From a checkpoint of a small mixture-of-experts model trained on Wikipedia: 11 layers.
Below are experts of layer 5 (counted from 0) of a mixture-of-experts language model. Rows are named router (the router's row for the expert), up (a neuron's input weights, with its number), down (a neuron's output weights, with its number) and show model dimensions 128-255. Each number is 500 + 40 x the weight over its row's rms, rounded and kept within 0 to 999. Numbers have three digits each.
After each expert's rows: a language model's description of what the expert responds to. This comes from a sample of Wikipedia text that the model never trained on.

# expert 7
router:439538514512537509497487546551438521581505496475517439531520469492517512398563534548510518467459504467546490445544507563487572402503482478509522490493475582496455533489416497461517481474470534534462471607505535458549534533445499491498508461541436573534489443580556467502433481567487464563531464437497516484478462515534526470497518520553467512528517451557456511520444471447467533510523
up0:576514528511464476454471578508495493479512503521501411502459522464473499521460478430463492514430417432466499483479524508455570513430546523543570525474448623560479546546481493502538460458423462446519508515448511502517523512477519530486486545484486511490519486513537488498506458449549499496486477510475530530412426445458530474440568500541446501510544471482528477504510500558486469512485
down0:503437535467539515477531528520485558549512468441480526506513465482484488526487521512481500419461501459515440443555493480436425572469480513549454539465464498533469505464474511468463431528543573554473496504520506506485557415493536548563458484506476516571530424515559524419593510480494529537476526499437567473527419516470440404437541597518588474488526489517434462502497455508483500548470
It responds to: Topic nouns and suffixes. Head nouns naming a work, job or field after an adjective in definitions, such as film, politician, song, plus word-final suffixes like -er, -al, -ing.

# expert 42
router:509464504488480542405504450559499506560553517496569457447558461476586503515523448554529482457488465482483518469493534530464484530587539485556559542462490529495531459538499489479444501407501564475450462596530515517527436555476546485492563452519504531441487509532509618471470554504502495550518520493541536523443484492530547521397508561578544533524536484520427468496490505475454415524486
up0:464474592426468560491481509516469466556560453523569450421473512448487465485506497555516439452499479536465476447448531498506435462517487614502514553448441535468523540517472485508463480442450493544477495479521484484525493476433564560475445452504541485486506510496517511480493480414453490464493506562598504487516548510563500526500485472512500503490499542470489490478559445435537467493507
down0:504504458532459489512506475462428504609506496496467515473428523469492497530506570484502512473534562554500517509488545461449526522518458402514455562461479510505477559515482516478570482472529465499494518481475486465470563478487527472540516453467514501520554466538496487442490392558530480543507490479510525482474475485541534509437512585499473486449427527486500525485457559414644448520423
It responds to: Consonant letters mid-word. Single consonants like n, t, g, l and pieces like el inside words and foreign names, such as Arnhem, Ternate, pronunciation, Celtic.

# expert 51
router:499477503539586494466543407561536521509474504432502479475492435500577466477533477519532546484459491482557545468565475495411593515515465461584533520398480563505448461476502478461391503482464606425483476546476534470508480515490489552559492508484514531466451502591487512477480516488495481492554518441582536491463482513483500526451501507492508532561510505578505496468455551459534525566477
up0:532464453507485501479516476539523449462587498562518490480544425500525535524473533465525463523475520565461517466460568504465464493474410517497506513480576435496475543544493477467497552494508535447538527462523503491559497490421456502488530507368452486534486453532514539533487578521559485448471476461521538482542525513477497503471462505537477568515634524586461515466461545559541482529483
down0:501524481490517537467500478516436471533462558575476471458532502485578547429505547549526432517509507521431592501493498482504479500570552464511482587494441534511512516505481536466443517519464484547470458527529469449470495451571461537520526449598532464460589542516483549474430625503487502475481483484456426508552487537477518480508516492483447516569468527456519458519478515462455516523557
It responds to: South Asian names. Pieces of Indian and other South Asian or Slavic names and places, such as Maha(sh)tra, Himach(al), Sudhi(r), Nandin(i), with diacritics.

# expert 57
router:503501524474490482448504487555487538536557489523509497498492450495569524468527532630531525481549554476557514497556487480494544476515430425517522448427482566481489515529504517504486529465460520514476516473557513507476427493461563482411542500505489539472453517492498518465468517367499411466475489499503440523451464567500499538500447529563474524524512444580512426497481631440447618531486
up1:553475479457540573445558491473528446470497465521537475466482513530501526481493505490500516423526500506513505498477487499436516508474587439542515482559492474578449522511439482454521471498641501545474469501581527514457445522520541488453475528538541510440474479526507507562516525492520406492513509457505522515531471445515533449540427524572405514437479476466508519534519480510480477555452
down1:465428447575521514440499543559517485477515448482505471438551518526552519455514490476413530541486494594496475495570451465491447504550537493485540441448469533503479476572512520529489565521530554550564462519626458432441571554499465477487515540543482452500484509481461516534512520444508486492484489593444461568486523571475519447513556486536516467456476575468493514503474472518516514549520
It responds to: Mid-word vowels before suffixes. Inner vowel or stem pieces just before suffixes like -ation, -ated, -al, such as punct(u)ated, act(u)ally, phys(ic)ian, prox(im)ity.

# expert 60
router:477472528489478538476475476546480563545559519465484544560429519467601577471501570483498522462542479476440488510492493565503518452599492520549543482488479517561458537510480489495536470425489513490486419468513525498489522462529537552517512505539528508470479466533548504543425572527433547563472422489537514508481473556574514517468495521456410498555503534576496423443470492489432486546465
up0:498518525553505549462565488501506497534494490516469487531507483543560519418549498445551518482462505558486513560476468536547523492490556513499538565506465502490517438479442497534544551510519509480528484415487460439499508422461532443576490522537544553467430412442466520498449551507525473525528438519441474498521537508498495527480481424493587493546438509511466466566498505543553488534552
down0:481531515523503470432499507484482487465509508517482461505462427487537440515464524501484506534507504492584549575473489450595485518488545476459548511561397463510463489470501536431499559500512526515621509467468534520464531428483452479497538458461460504533451384520455541520518534508490524499529445433416458473493488487503560475487503464565513481617427427444413502477628525444519485523459
It responds to: Word-final e endings. Closing pieces of ordinary words, mostly e, plus ee, ate, ity, ance, ness, such as coffee, canoe, rescue, diffuse, graduate.

# expert 33
router:504492517573469455479483492529498540494523482463501534581544430487577452475518469503497490498451443520515479434467554511511524492479456461574570412457450501508509499526463508469475499466496595443501492569482570516556511465585530499497531473538521538556415432470525471436411524484484444543525463458538544461471516528505531560471481540547482562510549464557494481459439491510471479534505
up1:514512544530518571522516476413478525447481467507429496561517449526578452548486547409536420510497551455504518514492549418422519556497543524549512553471470493522468579580446524507503502448525502539544566518506598426456500444470461537524540450503444424427463488502492468484506469495442495574489500520539510503477535481515474541500508404477527532512576503493488464457490533479459532513508
down1:446575489519552475541539506467508550522525464497504485470516473498495523470408532494467511526508422545517489556495606529484557466513534451592481517468512500429540467431504494504490559473546561509539494473450448539541530512586538450471468529512558520517545488475515526504441507558507512486425500538502446529508560494566461500532487476556508509488533496519439478486525499467494557491478
It responds to: Place and body nouns. Everyday nouns like back, home, head, end, north, water, often starting compounds, such as back(ground), home runs, (b)ack, (backg)round.

# expert 55
router:459473507565481487476513437529475531509518530527540497470491424484490530416514532508593512526508578490498504466498582497470470511527466507610605457471464520593497473497482559429528504452487512506462494537530509435504521531491557524576534445554428508490462517554493492485458529470471496531502462430513480468447473553548477507420553573504465540557502449558504470479430470473483525452480
up0:486503534478581567434502427522551456564500484516458437477533481441531502467538522523490538520458488518555492521477499514483500546527465592515548458501498556507456551455513564493497496488562491575503510651483533480486534523539464463580498537508613487495540491452532563521487474493488529551504473567459545461532443453495444483511531516468505473543431510603528539503510476522532486489456
down0:479484501405474489514473520455555490505512474505520493442539455522507515543457447462465471430541479489517480463464452467486539579526541500539476496515394455529474408459528502492536543484506438507493591501498453506507429493443475550476457547463545484556525457428474602426507496476541500505530515510533508518545474516486457431507528477522477475491474487500527483512441471514485491513408
It responds to: Possessives and place names. Possessive apostrophes after names, such as Barnwell's, and place words such as Street, River, Mount, Park, north, south.

# expert 45
router:458463545465521477471515541530464520570535475492552514430529494509509495491531442507560484458555524482603482501510443514483497508503476421522516497449477533485555444529473524414463500456492555451445454535489469495531428481514527485426528461509488470461454526482580568484496542405530404474569496451518416506468425530520499487501525520510413570536494449548556481473451523520489479520479
up1:533486495471551463453493524491589447487510492607556559511493591487550427535497473480461518531473436431444455538500501550485528492446551534505460492516458512506483460553548568435506491478537539485524479563472474554486524532502525514513558453487488468525546501538463507511526523528458534540492462542537511507500517490499486476524429540434413497501479483588500508505513480545448527491442
down1:531522518529486563501487452524534480445527459476502475496556533441523522481543499483482596527568546540487485480548523548596589475444538528490468474567436508563564490506525448525557562419469544469506504474514492575478479562424527501501433458497518465492542534501516522440476465523528543475508521543494424518508420483559449435529582552484440478554571475549521508549435456516528500563496
It responds to: Or/er/ur mid-word pieces. Mid-word pieces with or, er, ur, on in English words and names, such as camc(or)der, Ariz(on)a, go(ver)nor, s(ur)face.

# expert 54
router:442527498530507565474468434504517553541534440528517452551523426481569494484506490509521532474478475505571515504501460533460452548547537416555556401445460530484508515496497509490516427475513547460464491495454489493476498505530461527555519460522540502457379526516576546517466534430522457539576427505529507477481452501560517532516508578535487488531490522522402440500526562489477464557460
up1:519527504477492491553472562578480523555484564522624528570503452416550494477514508505549474578496546478547517449466492564542503577534559527452541531434357512544485513456527497473444475511518436533499512487477546494529467552503433444485534577586594461469458421482566537551441539461546438525442510526446526557492542465467507501527465461514492435484472416495505525494496526450477499535503
down1:534551505470447534491538421466498492489482456490583488504486477447488569477518523508514476535475559499485493488566533532568425520556516454408487576505475555456509511511483459455500578471484498560448520507602430536448501527516471504490569491576494496513560564529562479492498464492485466512485531512463464534421567544509538526479540435563534501561528498493610413471537516477484516498516
It responds to: Surname and place endings. Final pieces of surnames and place names, such as s, ton, son, ley, ville, plus whole York, London, Smith, as in Phillips, Fairbanks.

# expert 2
router:477502515519464459413446525485427515439577480516502502435489457488563528500575470517510504436566458419549529466479488507517521474573500490557522469425464520506528520481507509486450422473496451503450494507522500468596540524516530551535539538565483573473484462543589488423482529455490490491469459493469448547470493572494513484491534567502499532546589483578472494443466545506512524572474
up0:495526420626508532477500469526452480526494472470487443536459526563520507420473460553488557492509459507563562513542506493524484511488492455483555512511467538565510607519484467456479524501541485535574515527473500500521514457484565586559511418503518428486489540529537588445536483534429546492453499467535447525522571403440514490503491518471561479493541467567494566460462537525554480470541
down0:465539413524516548536469487490473583533515474505443480477562597484471530540479417516459524479508506435482518501405513552602469449419515525521527528459525540465478490472478468468510552525431473509523500512522442568463592532463555497546440558461509463509541509528518400506522498476424521413521470507461531542478517526395497500498535542482494502508492480466408463502552457534515433511473
It responds to: Numbers in tables. Numeric tokens in table cells and stat lists, such as goals, votes, and records like 8–6–18 or digit pieces of .247.

# expert 6
router:492511526536462528446475513531459547527529455503501478507533477479560518424502502475524531384515530498515462538547481512453557536462470500523546517459446513496469406494493461467497485502419466497425443525535535455550513536466511480569509493494532472519507459535533566474477536513494511590524471451539454538473488528459540483520556581530489528570523413567518467472505540524517455568484
up0:493515480489494480515501558485450480516533511550495536478539467500525536458517594495480519544498474551550490505512496490493462529447489513483485482512487523443447434509483518503510511502575458544491564478455559505560462493478366463482500505567521535464461466521504492518455551567520543530489424465494491459479458514428474522549439465505469477509494467500463514457488451519471468506467
down0:506436468509446489523489469463452478468513460479481497455440450472526549409506525505527495602477539489591507407556484524558482528489478504516439460591511514496422482458527552490497508490433510497564450479494539534449547476449480526479489495492444451522490453498494571527507513510489482517559468473560520542536518431446545471426443503448535518517500525434511497475478543441490513486545
It responds to: Digits and percentages. Digit pieces, percent signs and pipes in census figures and election tables, such as $46,250, 55.7%, population 580.

# expert 25
router:432431542487486496437520533545446510521585500514517493556488470446553472517481514560540509444508526490565525478468521596464560495500468501577503471379471542534536462476449479515407459507512510498459506498451453478509532539477517520537554508498538504479517436499523460458480575484521458518556473478517460492477435531530473521490513569541444550511468488486454506498479481500531538560505
up0:497495497522480453471479473502459563448429553519527448471491529560527506537468536568510458527472464504579531449465463519475471469500548489498467453478561510462462441485485505546517448543530512577480434474515462520496481531526509518541490452451485497513525458443554537476532558469508479450477512559533467469494484488446463515530449576480438570487388499514464448573473579546506511583484
down0:411482455483473464514492486494541506492583528467501490539580493537534522543501508481501518507490456579484483528550512571583510498488495555491467438540624530554463479506533469549505471521489510491489496494547456456500529472425459541445456516521475516496447496538443530504485487507498516505455451461478587497426504491423517450535546446467454573532527548444480504530435535549392442495577
It responds to: Year digits and dates. Year numbers, especially the last two digits after 19 or 20, such as 1984 and 2019, plus month names in dates.

# expert 63
router:479471505472466506435525519486591542496532542459584576524585433518532469421508484495519478479526498415517522468452496466491493544528491518536546446494516519556491507486486452489429520455490477459427489534524526510532466495514553524495497495559498539514395443511521523468470503504464414534511519463505400508379474530510522516516446544471481543588542521577461450498456467490471492518509
up0:478504447503506489560531490487490535489550532458474515446478518517513560502464491543530501503484490398451482520488479497509427529491553471575484552535492571491491492437524515523556477501491478531426545509527556506564469483583487563504547454514484487477553480534528492400510498499537524467462484488430500448463505439479501546509488514496508536525447475485530473493529494459547551452536
down0:520504467410538422441448626417541493502470456496530524441532522487500512553455516525468458542458549453540551527410520491503526497555500465492455556464559502433489508477568565484549532502519427532430463466488594579521521556418523515505401483534544521507538529488534488434552550446525478537503489534558449533448506482466480477539454494456491492529516511443454552511524514478512421476589
It responds to: Name syllables an/z/in. Syllable pieces like an, z, in, en inside personal and place names, often foreign, such as Su(z)hou, Tul(an)e, D(an)ish, Duš(an).

# expert 11
router:516454534513493460496533420532510533501499539547546486518563446466567562477532443526586545469467477497493492512578486541486461435566468486530542454491465542511467521464479469448498500447494502476502507493626523452576461502502506505461518532493535525409421455548554496478515531495498488591534454427508496513454513518535483465458534537502460514499490530582410452509437487512520491530500
up0:481453463501501446472506506514389574473473463514485439446470460467495530524600467567581522451485429442509554453529506467456562523531497488490528496465538461427595536485466452590559448492427383515500488442512586442515475489513519496510464487460544531513497530495505580463473511535560536539589471473519538500528531499497515503495513476533538452477531471516511538466489563524481501424438
down0:466444518506489529522510463456500524463508523445402502532506418492477517488500538418464510462540552534544492513525506507489532517495560464552471498493505481526566471453515464538500529457477469513541537491529495512488444491455462468474491481473462456552511522492497527554427521479532548519460553501543570515467538514543523513551479487504593451469500423549505451559461513526505450476529
It responds to: Verb-noun stems and suffixes. Action verbs and nouns like control, support, development, and mid-word suffix pieces such as -ment, -ing, -ation completing them.

# expert 61
router:459528547516493461477514543530463565481522488495568476565470470493522472476550515635569467477487536500484506487485454533447454488526468425490572423447448533538524465503451518497416453419481544451399468531548508483496562499505515514490499497529507515477488497484521457449428515518481437530501390481513477486501514518526524520521510535540584466566541531553451462493540510465488533492416
up0:477530472482524510480460448503490494536534472498553583506423505501542535578510525537567471492532456483456533439536455505476525469534489525554466508543465458507461488485460544520494485471565479545453468558517502487564508507496535510506505518569523529474501398524515501443427539558512549471484470504509507468509452473503535487488508473530530513594544441560505513504378442494553519543425
down0:488451436515481516494464455547481462527464467466539513544532536486509495477459518484550501571462458513545515491462453451588444524488482506476467425505488466419428485528509498543481535460485413494515560472579488591532472518483483488520478544551509475547483529529538517471377472526489520463542495574481561428489419423506607505526445541538489442553524426499518526549496491573518436471512
It responds to: Nationality and country words. Nationality adjectives and country names or their endings, such as American, German, Mexican, Croatian, United States, Africa.